From a checkpoint of a small mixture-of-experts model trained on Wikipedia.
Size: 13 layers, width 320, vocabulary 2164, 84.1M parameters.
Training: a variant of Muon for the experts, 7932 steps.
Below are experts of layer 5 (counted from 0) of a mixture-of-experts language model. Rows are named router (the router's row for the expert) and show model dimensions 280-319. Each number is 500 + 25 x the weight over its row's rms, rounded and kept within 0 to 999. Numbers have three digits each.
After each expert's rows: a language model's description of what the expert responds to. This comes from a sample of Wikipedia text that the model never trained on.

# expert 23
router:468524519515478495509491518553504490514508477474502504543473549480535499504508490474482492516521524512496463514549496499
Years and discourse connectives

# expert 37
router:538509474526524482471513468506529524514499442510517513500529497492504507482483497507540502511453464490529512476517480493
Vowel-consonant stems

# expert 29
router:499507474503465474477514470475461516534468553527517488492481453515465516470513499540520479490477509500495523474473538488
Consonant word pieces

# expert 5
router:467520493500465491525503534521501483515516502496518522515486545508493490555510496469495474520509529521482485537505493488
Digits in dates and tables

# expert 2
router:462471533513476504485505511512486483481495465496484485518484525532497507541515512452481505513526551521462482525524476509
Word-final suffix pieces

# expert 17
router:478509501522479523508485516542481475490504461478515499544483524470492510527488499452490508508509517526479483549517473511
Scores and table separators

# expert 10
router:469502512525491522518505527506493499502502526479501487541495495482507509539494505452458494526507531500497477515523503499
Mid-word pieces, table row ends

# expert 20
router:466498527520485509515511493527496475511522494479476543530490507511500487519529497450459490543515512508459480534507499491
Mixed function and fragments

# expert 38
router:508528499488479502481482523553485474457495512504494507528458519507454506496504469487482510493515530498522444507507480527
Colons and label separators

# expert 30
router:484507535502462537549490532544490490495490500494475476538482521524475493514515481498474493512519503488496503542503448494
Time and place prepositions

# expert 31
router:487496521529490517522472504513508490507505484512513488532460534500496527538509477471479481522532529516487485557491486509
Noun endings for institutions

# expert 13
router:450506510500479491512508533542497495488520474469510509507479534515474505517483495477476513496500558520496464546530507499
Sports rosters and biographies

# expert 9
router:473489534535476528522521545543525507493495490496504509540486540519498520533482483467482511527475509534491469521546483497
Mid-word letters, common prepositions

# expert 3
router:452494534506498499520486529537476483494515477468513493525462547508501498502488513473471515522521539511478517547513502493
Table cells and numbers

# expert 7
router:500509505498497524526502522534478488495531480475495507509488543485488510534523513464486497485520490528468497566542493514
Clause-ending punctuation

# expert 41
router:484512500523490510531498504526504488520552500493465520527479547478508499528506494466473497514507543513479487529514490485
Capital letters and digits

# expert 32
router:505486533489515474512467497470502514479529522508484482473490536514533480535502475486453535554489487504515517505473486525
Accented letters in names

# expert 6
router:499519487501458495509469512484479506481530531504507488515453521468490476521505469501498500530541524523496447549529515506
Common nouns after articles

# expert 14
router:461528508517479497500498528523485496497539493521497512481473524471517504492506500459452492493499514519491484538532487497
Name endings, reporting verbs

# expert 34
router:467518537504487479509512529529502495491526477465498525537490547500494511527509505446485497516496524500472493548526473491
Word starts after spaces

# expert 40
router:507492487474549497490514522471460476521508480477478474448541455498496458433440529457496505465498487524460495456469496518
Im and inner syllables

# expert 4
router:457504535519498510495484526549497500510553453466511516521483548506460511519501513452499489504482520518476508543523488499
Table cell name pieces

# expert 39
router:500502508529477496534501531525501510508543502504487488522480532480499506517520478482461500507518519516475475542500487508
Section breaks and place names

# expert 28
router:481506522505482522531504533523504494481520452483497527527480537517502500531532510454474513512507544509493478523520487528
Headings and sentence starts

# expert 24
router:481509520510477510527502530557471492514533479474496526510495544503480473535523502460469485538495526518501469551527477506
Sports table cells

# expert 42
router:465476524533469514533475527534487497492499497501484509519461535500514523504495513463478495508507531487487492542555479513
Media-related nouns and articles

# expert 22
router:460509513503506524513479522541480490506543488507494497522480542505488505524488497483478501495515525514493476557535485504
Sports table and result cells

# expert 18
router:472504518526469500520480503538477470516526485484514520517482556516490467522509506463483482489500496509472477516520495510
Directions, punctuation, table cells

# expert 44
router:475519516474519488504493516533470504495511474492505491500476557508492494524487492474478476513495537517481496537515473515
Mid-word consonant clusters

# expert 12
router:500476511462508537515499507465547478454472544504495496490507474502537531542533511554510513462554486465533529480468524483
Initial word fragments

# expert 46
router:494483498508481489523528507544472498485517469505484524511475544505478487536499488487482476501517525507481496515547480501
Word-ending pieces after stems

# expert 36
router:462511546501501512505503539527474466509521498501478509513492528495491510526506524465487491517511532481462490542525490519
Infobox and discography fields

# expert 0
router:480502524502497518517465522526471509477513489487497501527496534487506495548482500451468507511502533507490454527520489516
Word-final suffixes

# expert 15
router:496505525500495519522512516532498482490519513494509484543453548501501504530515505468478493524514497510460485553527467516
Dates, numbers, verb endings

# expert 11
router:473546509518482506535503512508492482475505502471495509542477560513486492509505477447475504504510531494467467548540487505
Articles in geography text

# expert 35
router:486519497503499522511474495498487503484528518467489511532532511494492500506498494516457497514530487524513448553527542499
Word starts after determiners

# expert 33
router:478494531532480486522492542562477468534526478497482507525466537485490489535491496480458504516511518547502502537527481504
Table header fragments

# expert 21
router:485471528496474524521495526529489506480523485459483495520461532499482487513523481462476505531543541503464479554533506490
Word suffixes in prose

# expert 16
router:488502510525483501521479514524488502488523460477497514551508538523485481501524526466480496510503536508462499543560494522
Names and club words

# expert 47
router:508507534500498516506508526520497479491499500487513506518488543499504485519511534462445510522514548515459480535525475500
Mid-word pieces and line breaks

# expert 19
router:476494525523484497518494520550490503504517464493485501510459565505496482525508492457455466527489540524505477521546481503
Media and organization words

# expert 27
router:500522511501471525533500502525489481467513489499511497506517541497494497529501508463490509497505510499468470552524516476
Adjective and adverb suffixes

# expert 8
router:454499493498504508530537474535508496505531509475473491516491538509520525553520524445488467540507491494510504532510499511
Early word pieces

# expert 1
router:487509513481496525509495525553503470524515486515482523508454525469511496534506491457469506498510521511463489528536494512
Sentence and word endings

# expert 45
router:460513493513489502518481500541493499496522502492508507565449506484503519549502494476491479525484537516489495528513470512
Given names in tables

# expert 43
router:484497507526511502504526530546471516515534513504483510495490532488486487524496534460480494516489514512474464525523494457
Copulas and measurement values

# expert 25
router:486482517495484489515477539511499511497525487521514509537457550535488492532487477440475496531496531513465511553535465480
Name starts in lists

# expert 26
router:471505551519448508497480527556498523513549487465498508532471548499494503515513509451489494508493551486461491563517485486
Table numbers, section markers